config = dict(
    n_layer=11,
    d_model=256,
    n_experts=40,
    experts_per_token=2,
    d_expert=112,
    d_shared_expert=0,
    activation='swiglu',
    moe_layers=[1, 2, 3, 4, 5, 6, 7, 8, 9, 10],
    router_score='sigmoid',
    normalize_top_k=True,
    routed_scale=1.5,
    balance_loss=0.00909,
    balance_bias=False,
    init_std_router=0.0228,
    lr_router=0.00145,
    n_head=4,
    n_kv_head=1,
    head_dim=64,
    vocab_size=8192,
    norm='rmsnorm',
    norm_place='pre',
    norm_eps=1e-06,
    positions='rope',
    rope_base=10000.0,
    rope_fraction=1.0,
    qk_norm=True,
    attn_scale=0.125,
    tie_embeddings=False,
    parallel_block=False,
    init='normal',
    init_std_qkv=0.0229,
    init_std_o=0.0,
    init_std_up=0.0229,
    init_std_down=0.0,
    optimizer='muon_variant',
    lr=0.0115,
    lr_mult_o=4.0,
    beta1=0.95,
    lr_head=0.0061,
    warmup_steps=50,
    schedule='wsd',
    decay_fraction=0.618,
    decay_shape='linear',
    final_lr_fraction=0.0,
    batch_tokens=[16384, 32768],
    seq_len=256,
    doc_mask=True,
    train_tokens=273600000,
    steps=11557,
    dataset='wikipedia_en',
)
Below are experts of layer 2 (counted from 0) of a mixture-of-experts language model. Rows are named router (the router's row for the expert), down (a neuron's output weights, with its number) and show model dimensions 0-255. Each number is 128 + 24 x the weight over its row's rms, rounded and kept within 0 to 255. Numbers have three digits each.
After each expert's rows: "raises" lists some tokens whose logits its average output raises strongly, later layers aside. This comes from a sample of Wikipedia text that the model never trained on.

# expert 8
router:097119122130121149109107097133089121089169105122138127144144150154156146119101124134156084133063160120106123087109124135164107161161145123150167120102094172106111112182154127125128114105174090137094123166141100106133137155089139148135119131129151149132164137159159111140126148149139121085125115157119159136125135172106156130122116112103105135097146143164067123108116109169118158144122125143113097108146142128134086103111086160068130121109153101162111151114137153094114104096152126099141094155151119157122143126112140147131123106133066117131099160161085139152127130105125136152132092103131153120103119103104141132120133131128129110109150158151131119140121152148137144109083106130134110142148142160095111154115123123114140143123173102111131221163071143108122111141126076
down0:102112164154100129126136162135102132107122127092102104076169117122131150102121160147139100105122140066138167138088143139095141156131152120103122150133119126087133144123133154166107107131132127128124132116121139158081104157095126126113150102095120129129111129094159114147171159145131120149105151083111126109078114145140069146166167096139122103155094124084122081126153139134135175130164159088127147110123139108163150111088113098144153126107113129119170104138148136118096154121154152122133098119180114155109134083149139115129144153104125169120136141116107137125145139151157160087140171145118117124106074153171129093135116175107150103106155142188137129144077140131134118137153126142142131152098098162071122105160127109130160120124121132131113134108125149106156106116095075
down1:163097140155146097153128145120140122099130135128128071128069137113195148146114104111107146113127133158102119098134136104103131143136171145111164091120102120118119153087105171126150148135145126139140152159115182133145128134096132145113119112154140138136103128097098182132119139136108156135155135103156132152124160150119105157113122140122155119102147100175133126164081147184104133174124161113136105129121149153117143118113109126120109099124130085132129134138153129141161138184139151106108138115077118134084115153116132130145153086168181140114083102116149150126115102123128119134143137157126158136103095157110135115132149138091102098140149111143189152180128098114118190124107148169123096124156160116112128122123115156119117099151133080171136132124180094131070124097134120
down2:142131171162099131149114131092122114154163121115143152165121106136161130094136126128151138127137136153114128100125130124136084156149143118138166190190095161160171076147162133104121104124114128083158127104105105153136119126088098161138129128132143125078117180184129135127151090128121142122150153128133085116196132131150124122117119100119116121142088126160105143151098116133112122124127119105117140057139198138090172122107164148127122149151119102148129097142139139115122116131114118085142132154154141106105145102119125126156139134149095135114078086136114158087148112107125127147076081145137103162133091143143135120118134129115115171112113109119079123134153136097094126145123095087128119107117146138073106128122096135071100113144156145157139139133110152139120109100143119
down3:069112079139128116126141130121147177117114164131134144132155141094127071130183161148103128120117101146154148136113147129158127118158094105110105168123114138112136121092108148093106108090123158124175089124090082127121117113097082103154140122148103135119128132101100189067119095140111151171119141080100151176094119121079129122117140100123114145123125125132135114125130151112133131125118136124130149122114097146139093155157088115160140109142150108122141102123132110085132156120132115128170156108127119140118130127149099087153110135093148188143165151137130121129092118139128141100126159124144125141136173116128115132144105173115146095127086116109130139114139119183153120137101111161186064117163138130136138117139138117101129131115152104081153144148115146163136105093187148
down4:161107093115094106088119150144144125155158148124141157211161096118138138156107168117115097149123172145144109168160097113111143139139164116128125123128104159144142107122140085130142118094105128102154147141154198138141151129093108129093092155151161115113174165128119161068147132136136140102111112116097176132128123120144167164127095144124128138111098159147126094120134114110134097131163151105111170165142107115187139103108101115125132104143094119121101155114161118147112185121102127140114144168159123143154132101118136102127081120126168123126149082148145127110146145126121204082148129145149137120118143098116126141107110135135148119134116140152118143124101121101110138169111153103093152135135121105100147108106138122171103074114100130117141165132130164146110131112138106
raises: "-", ",", "er", " of", " ", " to"

# expert 5
router:148132133090096140112115116133127081104150117129168137105145131162113107121137108118119101148153102102088139106103123130153137132177101136155172134120089150143119112183148107113152117131136086159096143160147130087165155133074108124146092140152128144143163108156159118160106164129178167137127116152127115152123137119112154124113140102116114147081133150112127121127124127126123126176121143135129119128167134153118121142168083127151123146107131091115127166117155162105105158124177122088069105164173126153129134152146142111158144122139144132119127142166091161112140165070132124146136108141105117117121155078149080148145106108137123151133134174139113129128141103091150151095096101146155096131152154157114093159109134173121174132108101086119144194165119146141127124129102108
down0:148123145137111111129166162107105143170099130134143154121156157082153088111137130107128128132100075151138069112153130086153094106145182127122099135172109088171113125121152080118124101178185097097123162109119112149123111154113090116126149121107121135153125106138148158089103110138118136062131123125145128125143151148135105155137119130170136123115107151114119134156151104159141136131141133108095154146139120126102173131129178135111128129096133103139132131097118137140118115106133122140146132093107118167121125124159105156124138117122146095130126164179116115109156105100093136106135127113116081126103109150106136185135122135106127142137192103109146124122067114149106178117110153128129134099186116160081094112095140147112095153144128136094136119144148140105169091116145179
down1:121124133166120164140114117139089129127118071118096142146136133145202106108088136124146141114104127108090143121141110140128103141133129164156117124149193158128143152148121124143133075129116160099151095130104168152173122120150080163127151160134128108132109124173135126159133109111104136165161069067161163126131150133170139133113140128100143141164131099134118098138127120095149112124157137109179137142155093163066104117110136146149109115158145133099141123108116107114072114136122151133103139098128131131142149128099114149142086095123158115116153154118132129094161084124139159161109148112142148120099133099124143145128089144125127166147126101129154145179132154123140112151126169104133113114158094143152156102115146187090177107096121126087138127096127120124159133094121115
down2:122156116092094104122179098095126140121114105133120155088125126125152106143126107148154125103134129110159125105149122167127139112128116096118135086085178120115127121113075102164144112103163142091103110148097131092129146125126084133125148142106084154148174123118155127141074119183136078126115089167137123166123122110138122116142144155138175095136147143124086134093091114134130129129109130137122134129132183111085096121108134160086117110131197131116130135186125141127136142110152096123118143154138160158134177097125104111099121144144146154121120110121109075095129130179161093093104084111124125126133125087099099117118143143110096153105125139132109112125086113139133082134156147166129119110106124143137112143111112163137146135115166121120193146138074131138129113091141126
down3:169150111176180107108088159128108140130135091168163128167141134148122154125133123087148101114095171132140156170107119134137118152090140086134142135129149121103139105124128143118152118129167147127123131082144158141136141102151116093152131103158117120129144118171107156165095147105119146117103141075139141105137160135099084113138098145128164144109129089123116125115164138195124144103143113130085174099131145135149147123122144149125120145141123122127165091115135126143158176115113194107125162137120170107131073106105133143121149132092132138104156141159162120103154138144106119090120138127109102093155101126164134180125127119126173132138094084123109113090118139131143125128157170123138117129105066089100158156157133141153159094133094104142162164111134117091129126123098114
down4:168139116131139151117133091133126138064117109151128126101187141160116105150117120152126141110117105147111135133110110148155122169146126118117120159134124174130161102138142128152112114132171141113126168165149079179120122151128155137143135135129111123109142100136103155108116121155138167145113130072114120124154131148152108151093144103121102106088143115121128098127117170155127121140101115097104102112152123124105105161120096145164165150145141111104142133132143125104109127123179130109116111124147144150167100136156147123093144115128140133134161143160131121109137123139130110140131142133117129107160137139110104148087138113142101101161131185162102147145114137098109135113131023121133174099169110144149081144125126136103098121126100245108156122138122092135133148104087165
raises: " of", ".", ",", " and", "hop", " were"

# expert 34
router:120138124154100142113152129112112156123122103115160138175139152146098148176122118100141134137150142122138114101101089131164116094155153135158179068112133174123151101161200093171123091116172111116080129144166116118162121086122120149120095149120117156131134139129115157134121159145131111119098104118115102177146114156142118103110147135115122128116100118107072117120117101126140136142097121120111132104165149137161134118127132124137122118108174109177107065160136144091114111140135144102128104156157109161177103129185129150131144133129128093145139111199123144140164129154118105135127090146122151127098137124097153110128089101100100100127093111172133115126173129111122114164137091156104115151150178149097132171121160107124127151144124114124133168124145135145131140153121086
down0:127134072119110086133056101159109114132149095122149151149170137112128117135147095153154116126121137110133131093155128123081130136123087122157115111132148170109098171089144103124066122115103101143156112128106140095099131124136160116161117119107129120137161089148127113121117135147121156102146141180110122113160204105146128170122076168154162093180128117164123142128115145137114085144133119131112159086118131104093134092178115111148152149127116153101145130155124127099096166131097156091143079150158107134122126102121117117081091112107131151088087101106104158125101125093114120127096133116122119101146108110106109139130147140153157145141139141129093153111125144141117131139143139108140127106132112144085094119191099135136121179113147131146125123130150101111103164148143137
down1:158150175145129128121113135134146116130110121152097132109087128164207148089142130145127115132152122115117112112112147143123130113151172122090144152146147155153160143158154118165119117092165124071147105125103116121150132108078121110149109103134131144131151179092115125184138117113096130139162104194127142127127136149129119113094139153095107158102121101130171122148116149139111114137115141138175083138142130108096174110085106124107124128140116119132134126062137153125109174129145102115147116128121105119135163126115071109088107164134124143142141164145131155096133116125154144127090129126138073078161163102180146113116139105137120173144133158116110114110119144103148137167158091133109126133146111170104160110122125122121138132119112148111112090148131175133140191118088145
down2:123115113146104112167085131125168089124178119156169094146132119098138104105134106185109145124128179125109158115095171172139117098121113105154137138119098125130122148122168107139085135105105115119110126113177124134128151142115120144125147158140122133105134102124113081086141150159185103128118123143159097137152147127127196100154132156156145133168113143146123104074091109170072184093141144182095154138134129127140118132112160120131122144109113123132097123089129114151128147126131121108159165122175086182142148124148117102150085147091140126135133147096148114154157135127127127159123142119097133129127134099160133116109150080076098165101134113118120159109142109113106126127152136125132158139196115119141147116136146140109132146126135104121112144081169100153132132131121097
down3:120156101152161140139176153129132135138149149165144122141132140108141134112084106121150132112139118109139109141158165102092145155118175123113121122080121158113140105130185126130116129148117085115065101099116097087114136123148154084156141133091113073132121104110149130137152152120139117151105130141162144083153122140147146170098141177112141143114135141137171139162148122118113103137138155174117141150142103129105147123138118087151128110087100123116127127161110095122119129113129166130135105114105139105135149142120158138120097125115119175158102085141155138129143108110129167121190162139159110119102110162166135117162123117111127149143106166085104147126195126102150153132120154142136123130168064094097097163114090122168140136124116089170140111127117151105182146089151143
down4:132114137130159137141082178132163107135129112143102154096123139135093159134100100158136159135152102070123094146123132154145104144156140096128151158166150131140127171122115142115145096105113138113098149100118134111165149163145135121144101089151159091154113106102115107144122115124164104118120113153114114133081124130125148114160106133162169155095128076076067128091122104129111098132144150082113119135122148124132141132133163103092134096109151158132118133150111129168104117126129092124140126118158114161119193114132103165161076139156130064154152138102089169151166132128139095134118098121155127147128135098110145179140104128105124118143155146115167153083124110128105140122160113142133100096119176117111137148153132140141143128119093104091125136127153079125077164113133140
raises: ",", ".", "-", " and", " of", " in"

# expert 33
router:157091137102148135154095120131132096126138130126152150163144133115144097161167104131159077154132114111122100093079154115113083115147166106127169144129085157117164139169116137128115101128179112119142144137113095114150115100118144147113142123119139158174115110137117145097103169107142102154133164150136148107114109136145144074081135154128116150093127148101158156088149075133094110161114125107103156114109149148141114125132097138099140127103180122151114113082130135090085120119134185121122142143136129117149125139139098144124082115145109115129163161120137128088125155167162113113120141122106162100125189111121111108099142125118136133114081164159096106155147119157137160131082149157137098136148099132128144181096140142133156161147165121136143165134133143132189112128127099
down0:112110140108097122118113146130107127159115185081136112136118138170124129142200096178065088124105152143114122101118088128131121152150150170155121090143113120098147115107167158135118175109144127073141157135122168116127120117110103134159115121118120098145141177139084110114111145123110128121140132145147114109128165148163134074134131136092146092134132147133152134127157115146105120139120139127106158160154119133167139167102167129125124157134107136111166171133157111171117154132152106111114165120166110144149127110161105108115100164127166116149216140120138146104106088123106121124162147165168157153130155142145121129129131105105111129135090112138127095148119109084159147106124111148159115130076092164160102111148108139121146158098153134126129114133108121152106154142123163
down1:136120101175107109122137114114140147143087163101167145110126129113128130132079089136152118127138176110136052136112153121098125157135122171155157112144170097110101155154142179147136108107127129094127125142107104132096107131119096157160133143164130117125159122088125134136122135135124135132099105127144133115120174118169136129110169097127141071116161151093176159087148103120099136133131125148171126129132086146141113162134121070137190109120151148119157166104111133127150139109157133162141164135131172118139108155138161088095102117106152149131107127119151096074129099149143106121160134138164144175108177126121135132130124133091077150129159110145112110160120099146123095142114132136093122118136136135128155157086126128110096168151145097111145104119123097115154146178143109
down2:097117168119135112138124173105142142128142074108107132184092108133056132153077154114138153118116084138133136144105131127175128180134137161120112174094152139136119111153129140136123123135123118108137114156116154142126152142128098138099125142124121110108126120114107085151128164135093136092142156116123091137112098143040107142096161102104121148129151131170120116166105165116124111119131107116084102118071124144143182171122107083125115093136153165194119141166125119133155124116150098102115152117144099084145096105132137127125120118093123171127130096131103146118138119153193123118132141121138126163092121116173160134155133115153140112091155136111130125133137135071108139125124108117133124117174151093129109175124127131110128116113132164159140132121141129127111161108146164
down3:112161133106127091126128149137147109096167129119130127141120189150087135136130153138120167110158178139125117130148129136161161131147129120127116099144104114125109117123182120133143136128121120177121076075102091113119159109169112086116134154148114112118172151173159144127154126155137175129108081140141125134171110115133063117132123134123119131140155120152115093157096122146137145110116103132096157140147143150121125113120126114113144150121114125154129150133125134160151081131137129117154098104139165177103138157174125141116140131130103112168142145142103129113141089132123141160142160117097133111158101143120136186174105181203154119164108086122108169100173114116106127115122141102108130161201094111152140117126163139110088115088115137126128125139101122115090148156144122
down4:113126146141045132143181149040140135114127091142151117143141131120133098121112138142141107102114150138185150150120144096147140102134133113114135145139118124106110137142069126118132131103089149137156138122133142131115077141141180118110126170155101148110115086132148136115160156122132097104149133146131118143142135163143125142101113129156111146130124098141147133136130160145105114166094100118096132112132129144092140141121128196198105085175120133101136103146075121065110114119138112099136128103137085103119135133107133120117160129117072131199120127123085128120142096140104114095113105123117125140103125125127136105136172138105068108133162146152098123147130162165138160110142103115118101159112105137128120166110086119125135114132145145131121136143081162154151152132152130
raises: "\n", " ", " —"

# expert 17
router:118129137134128166119125107103116103118154054131139154105138139145168128134143121122167105107118107143121149117133087167164126107153118128159174132143064157140123114177124141081137128097135118141092122126097133069170123117073079126141123123133138140119125153120135137129100176164163171125105132131154117131120104117117149125103096130087137144121150148139108161143109092120090152174083124120115151118115132146103162095174065126127118121093127131134116110109113124117138116144096143098148112168142081107095111180154125121117101157121112144124121129168080140138110119128112157180106135132149134093123143122118168119125121142142146168133096112138158100158136149136117099095116119131138133176136139139090161145134129108098127133144123052124107176137119150100180104132133106
down0:093118097111116131140148152129119131121106161116106126148122127131113139128132172153155120149144123126107087155123094133110108162109094156102091142151153136128137139095092133154186097094140106135105106130117112112137061134132104151091126105113120127141121099168143150062144136159167132118122124188118099120138134144113130107129105058089151106172145169106124123135159100147133112160143121109110125125134160145121128094096137131139153116123138139119116177151140148100158134130115146151147127126137123115110064130152132110134072134168135126115112113086101169141126066114149118142109167169153107084103121109122121130149148124117123106171127151136128081125112105107131151147096126094101143120126128144179112107096128071134174077136118141096156104082126122089107124152086131
down1:122171121147132144174131151180117125117169101150157148169129102153112093146087111149124135086141114057150117160120125174137109156092168131139100101092138126115112107120092146107123108150141133096131099095140114132147138160109104176119135087117140107190104142109135121142145116111119186150099142141130159125088140137121162144151134146062124167170121138101133122164118139136096112088110094141149105095117113140139114094131146142117134136117110069153106108151108143149119121132153088124149141114150118087137121167130099117131106086138116109116173117150167092135108147105089113136084126149148105073157134140126165135073111105112145152098113127151134115124144120146103130116114140110112148112109180123127157147148068137118133106101120138117126157126148165153147132128141114
down2:080168157140129179120124108104088090145161123134087111107131137119112122156132147153113144147133148130125109155123125115091113130100117122129137148181108081127124146139160145103117067141110090164122153123123142111113111116177119112160144145116154140089129155139119145155134162162080126113075092075137122095128086168115144070135127125133161149075173107123135181164128110094131190149108126122092166112128142128153130092122135133137126090120133130124124142150132110114110118137120144147150144128097139132077112117130114154084125140099077108127112088130084139107128072148118140119160114162097136109158153114143129129131113097172157106163094114126138110121087144107090125124157144120113144100132161131126172146124132145162125157123105154151108127129164089127151138116155120
down3:159137160094137137126136132104120126106158112111121171095146127127095079191089149146051121081141085134148099121159093087147154106151093144107143124134109129155166140140146124132142140133119133132109083187150125140128119094133148160137073164129089126123119120154138150090192117141121120133118113149147080137116133163116143132147113145142156108134169134112126126113138136153124119124093121120076076126131172083147132167149123117091100163157093124150104138113154108111110092134125148170076136115140120148142107132123157138116103116087135134100110104176135101111083165153108147090160104130125126100140113125130121108135139146118095102120115145137102120146099150124140104116101136099126161100148129112123145113105139132163115137128115151162151096099117088149074143148128091
down4:081101123092122107107156145134167129130120108124161164116127126122130139175102118106098119134127127118129126156127123121135089117121154113123134110086141142170139144128161107131162120092057138184131110163081159127129102092152125121128159118163119119113129137184159116133103099074129138128177134169139111109117107106147130138129137108120103149137106104145111148129107162151136121138139142109139101124115144120103164127174112114143130085108138100104118091145156101172169115113111127185156136136080126100103103142134081129135116152080148166136124109133137129146165128163126094111113129114086133148117104194167154081121141142148126139166126103173146124149083147103149112191137145103120148111096087151168143131163138128124128137154083131125127145149174137119119125139118166
raises: ",", "'", "-", " (", " and", ":"

# expert 19
router:094118130111119130122138114105084140095107113112134134178129124153139128157128130088105113180154138066161092125120089161180101151157149152130143133153109156109138094130133113132151100133131128104123169182155095087145137097143108132156113080127130120144139170179143107119123163166167144154109116165174164118137100103085158135099110138093127148164138141132117141146155101117096105117100116126107164083123081139103136132117107169107126098102134130172142143111125130116111125097148151084105129119206159096117152126164123112133098109157104125146104173144113138118118147103129140124115170143135120103112145087114130137085153141157135165132097149109099138119128124138124124168113124132142104114157177165125130114123126122099197151114129116130147133159107141141140110137145109
down0:136128176157123127087135093115112120102147166143100132154101101133082119144136137112123103125129161133119126154115113124108164096093112101090099110085134090163138116124129095140151182201124148152136100142155156120118135105122116119093122157100131127147112116109095138127137098113109084130125125105140152095159160137151073159128110110183157144145103126161116109101177136130150149111146130129124157109128152150146114096138099146150113139138120137115122111110121134136132115163096133131108122140112133134156144134134095100116117139131131092104105093073112076152140143152112136141184168162114098111180118162101129127129105118132112134055122098117142136104116128115131136162142179138117138150051125126114170074162138152144149081148153126136096124111115145101125101114096155
down1:086114148103124161161117129074143162089103152100136112157105152172137138158129094151092112119139151106162119106129121146137123149174121115103107079152141162079158089117130117117116151116125147119094133148122115124141165137133132128129106107136163134136141118122120098095146164158136137138130115168158187136161145071113204173119123137109139099129213125127126144143157066102085153092124059146107153112108116140110089121142137123137137117110118158139119127095126114131124088146114129119092165080155120070112122139147115099114113109119147135161132152156111121111133128135138137109178129094119133109111133126107141129107112165148111143079118102134096106122117100166129132165114142106184123084142120138137143124112141112129139138118131130138138124147113147126148114184141132
down2:146155118151158148145168103119142117092117121119153128097155095140114138089131058138158103080141114121097092177100157133105138155128125111228099125147118118115103140155130127127101089131148112177100130151073136090085106128174101096136111128112150084167120135127159141146135117128142159142143141139137135134124154133124103128091120132100139129121144113148149118117103089123123161141119127113119154070112125104126108168121093116127144148107123105115113082108158133091162118106091125110160147080162124141141128181133100135119113123135095112126135101160110112105101115117134122115108095110188124074161160114129108148137111159116110090148144109112113108159112122098138125093152156133152129148074151143112142108148120145115122106118101118101130141148134182127135127170133106
down3:183131108170133148139107108101153122081105139144163160121153116162089171111138126090054131179139156114136143145155109131134135140134119123122165159129080081109141096135108111160140104136164114101086103181135115119109126137139135120146110129146107139113132143167120135134138114107093121136160108098143141145137130125103185097111123135095145091084141108164113157151120166112123104184141141100158109076155127130156144179092104138157107146120133140114144106089149148119110133103149105110109143119132146104106099146150143143131127113145097089152128082133114146126146106150147138154145080167105112128087110138137118106109162139094163145105105141111120119123127081100124146143128138141098079147094148136130115099148121142172164103116139142179108122130154105153138172145106152
down4:157143150131117130115151145125119165169115170142147152135137172175134122139146165099094115116116165069134104119078114093194150109156123108139104103121143161163131100161110139103126095114139160137113117148127139108129114144120121136136149150103142101132118140123184122098129114147139148135110109069134113141152151133115106099107104142097122077129126093088066136157137118158178126109103139086150103130095096105152165139125138132138129083153108105142112145142142135126137100130092065135133161110142165106144100106126155128109135164181121133132128152091110114128117095114120098165175129117131093152123097110141156150155131156153131147149108174124078129131115110145136140124096120119104108111127082149114126137168131138103129157141172128065115083131138169144107129132139131
raises: " however", " which", " they", " while", " it", " but"

# expert 7
router:105101168115111143116101112115117133126137102102119149117152119133117123110175116146129131151122105109153101079111135125123143092153119100132145065153108129146147144177139153115130091109159101148088140126133104066135179108130115150157103089153127119110135148117144137116119134088169123149135129159158140150139102144067085109101130133129121113168144133158109133136156097102117140172157128116101071088124159114124121164140104162124114105051157084138110140155094144102113139113151110103131118141155119126114109134167135142135144074142131119106121161143156128160093173119135109138117141096107131119091125122157117143092105163110187135134125155104154073122122171140122095123103098157120126107148156132091140132105129142126150126092144115152126179164108135119170111154100105
down0:136144155113146170115116110130112128115127136117137143147157162100129147105174151156109103123137087099117152151161156084112151169212105117150130174124146156131129101100122105119130171077149108104150119126104142135154116166131118103143158149118099148130114144161158099155130146127142159136099147159130117141145117114093156107077112150132116109126136148103142126162110085146148080133107120145138105110100063116076102139161124147097147184135122145124110172117137115138130131186133122139117161163103129096107165089105089119138113126115120109112140121174142140110097131119138156119137098148110126085137134133161106117123126112174134110109114142166141065131094094113175176104111127110080144113121124116089124149110138133148140136094157105101103109130106139134129145153095115
down1:121129083135107109145122167103105096124108133153138110118113155137093176144135123166123175135103097115123170169100093134138119160106106155152141119145163118126133121143166128094128137121125087122153130142152124090117125112157151145116126088135079098131138134141124110143103163079111130117106069155097147137133114136113120098143159104139110142126086139142128181111115151089178145127117154134108174136130148107155161133131138123093111133139166099129118117100137177157138095105158157114098109198170163135154154082154139174147103093131168116142119140136116140114106131119136135115162179115087158132120160124119113159163150174124128077136128116116128106161152084154178151141089127139122110112102135143144112098152125140124080147095095117105099148135131113119139108157131104
down2:087157130128148134123105121149153135142173125133079140112137108141121094151106087091131134089108072127159105126113120151090137127127122088165141107114172167117140171115125123126138112157084122191168117131165135088127142210104133145194144114166119142122107130092145133122163126139062098148145119129094107115137129154103153156149157126114157153115169116118111115119147145128136111135158133101109127149136078130167107140171114104127142149141155108159152122120118121120132107137129145161134130105137157096116109111151115114092138109161146140134041131129145134130135101116151158076140086110127113133130070122112155116148100139116126148116130127111108158110099139106107104116102109122121164111122135126148182096131110127156116119111150126157096137132132147083155122159126094
down3:107079079143150123156181122128181130152129149200125138108150161164147116148141140122118145142118096125170175120111097121096128090096101113151142104106110174107097076160128141109134127101149088173125123146177138106105111075156133114098140123130149127143150125153114124151123109087164135135121100110135160134135158124112125101127146144124100135153113107118151139141142128117145120148086116114087100152123142103151112115150127137126130135140144148162094125117156151128139147142158144115082088080120110145121152135134149184127146129159147142110158172145114132161083118103105190090129104109157125132135117146147131112093109148122132127133149131197104094165097112092164144093113133124165106136135166144152126156143139131103141157148123159119153184152102131115145130134142147
down4:152145103100161132168112127121113120118163145136116112121121154101113145130096074114098145140149128097130107097117122123119110175105092133133134120091138146155093111146156098145149149100137146150128121104110115153121115150155136108090126140160146110142112126121118093156124148125113105145086141122098132125131129113168146090088097139134168111115135149104122152117113105148117118109095127117115109146165098133123137153151133182112141121140141135097148148110085120139168136132114155165100092132131140151138106145122127157101138104116220151154141132123134115162127121134118079133105144088099124183176100136169132196157047156121129100177122150182123117161145127100173145120135143127136132163107093105167119097128113131131120078115174136127122172104135145124157099138156143
raises: " and", "e", "s", "-", ",", "ian"

# expert 30
router:149083142115137086073129150101079086188122119126137136145140149130129127161138120132137144154120113116110098084135124139121110139131096135124128098103138144144173126152128108087139110125157081130123139126130073136136158151081102111139116113167147173127170149156110144124132137144131145141153121158164131153141093148107082110092136147116086169120129133134158182124114091124112132158123134123092108081126135140143080138111087166109148149118161105143120086136115149108133145148154144140106141143139164121079165135151097090139155134138069117104119146132146143163114124108165119115122123141103139146129122115164072159126126173147113084126122143141070110135108156114158141118158105163110102158148144121117150177077145133110158119123130130112138105182099167124116130148107115
down0:123099105135120087131134095075146073089138116106148104118160101089164152176128105071131137127135134103149098130119145115150122106114125110139119159162139141119182170128168107112127112168099060123112134122114125115121127124161145125166141154092136109116155095123161117103093189090153138124088149116117147129145140129112156109133123173150173159115103130155149114150146108116130169127144132124122134137130154162135107075110111174097125142110149121119123095107134108123116145164126123109133115116099116130157171104110151092120109111093131137099161141152108091085141119127160095137091164128128168113153149091146176141164138079083117115103158160112146166127124121129091094124129134157143116078108117133097133105118161105111112120130130146115143112122169147139127105105095125
down1:156169143129120108150136094135128098094119093140110142116102113122141152084136119141102112077106138154089126120163089143153134102134143083105109128128179179166158154115121119118170177116115125129145113078125106117106147135088164156145117201107127096124128144162109079099137136114157082185133106145110124133134108150145150100079114107092119148133134131126103151155132148106141137093103131151107147106129103112097121135091085135154108092135125143120146146113172137120143071123111155127157121130137108101106111116125149090104136128156110128103133124130142120116145111093125122138115116137139113099163147129132106098129148159071106127143139117080087121128121192151092141101151142049128132139118127144113073135116086097139114145158110135131138113114139141085136105138125107
down2:161121144127148110122099119118099153137145110085109128125157121125137120098120142131131152163126157143143083134137154110125145079122100110125157140076137093138109108131076076153138130138161169146142106148143093126126159149160114105137187081093187149168126128144096104113155147179081118130169164153123085114119132135103093101159118144124132136145142109134147119099118114140132155166108122109105139120174152122142142130133089155149102107147117150149075097098123146144132145133154087127115106157095115161130152135141169129085128087112138083123122137118148143133161134116173140146105127116061148116126089135165117116105114140116119121128125128091169143124120171147138141155184171115106141112084114137129157166128110121143135143100109085148136099104122140113098092115152108
down3:154108129126111163122096185152157119114127135126125098089114154149114128125126167122149124160174153150105126096133132089112110143125144124131108107144111108085154149098122108143155097125069145150142086115157120182139146105124155092125064125088101114154149190131131143111151087100124122152153125203147135148125110104133122136143108175127112105115126122111122146107099151101114144132109129142169131089078114105128163117131151130146096126075103114138122103139128155146149101133088165179111128136106141097169176115150118121128088111124126138131111139105127152129125153112112144139131110122120129156150129134169141080101100155113105129112136162140122155142144090139115103111129153135072168116102136127139089101143159085149085100136194126151149128139093123134102125143107113
down4:117126118131160045121108115160119129125121157101119135156157149092150130138102128154090135118130140172116131117109109155124118141088142105138129101137097108125122121116097125133150128132195179116152139109135156140131124165115144116134080141125104172145155160134179131131171108155088128142111132137187129102125126113114163156115138129134126077092130157142119141085142107090112102117094115112136117111182126161128135093158123142141177149118090131163128177132098141136141117105148195143146129127062158157112129132144119185115182116155141157133062135128132133177130126147159153110126126121115146164137121144128079110101129105174156101119149157117111137155117134131123103133129165114132140116108095133102159144170124095086133102141122120143104123145116130113156153132139133
raises: "s", " of", ",", " and", " in", "."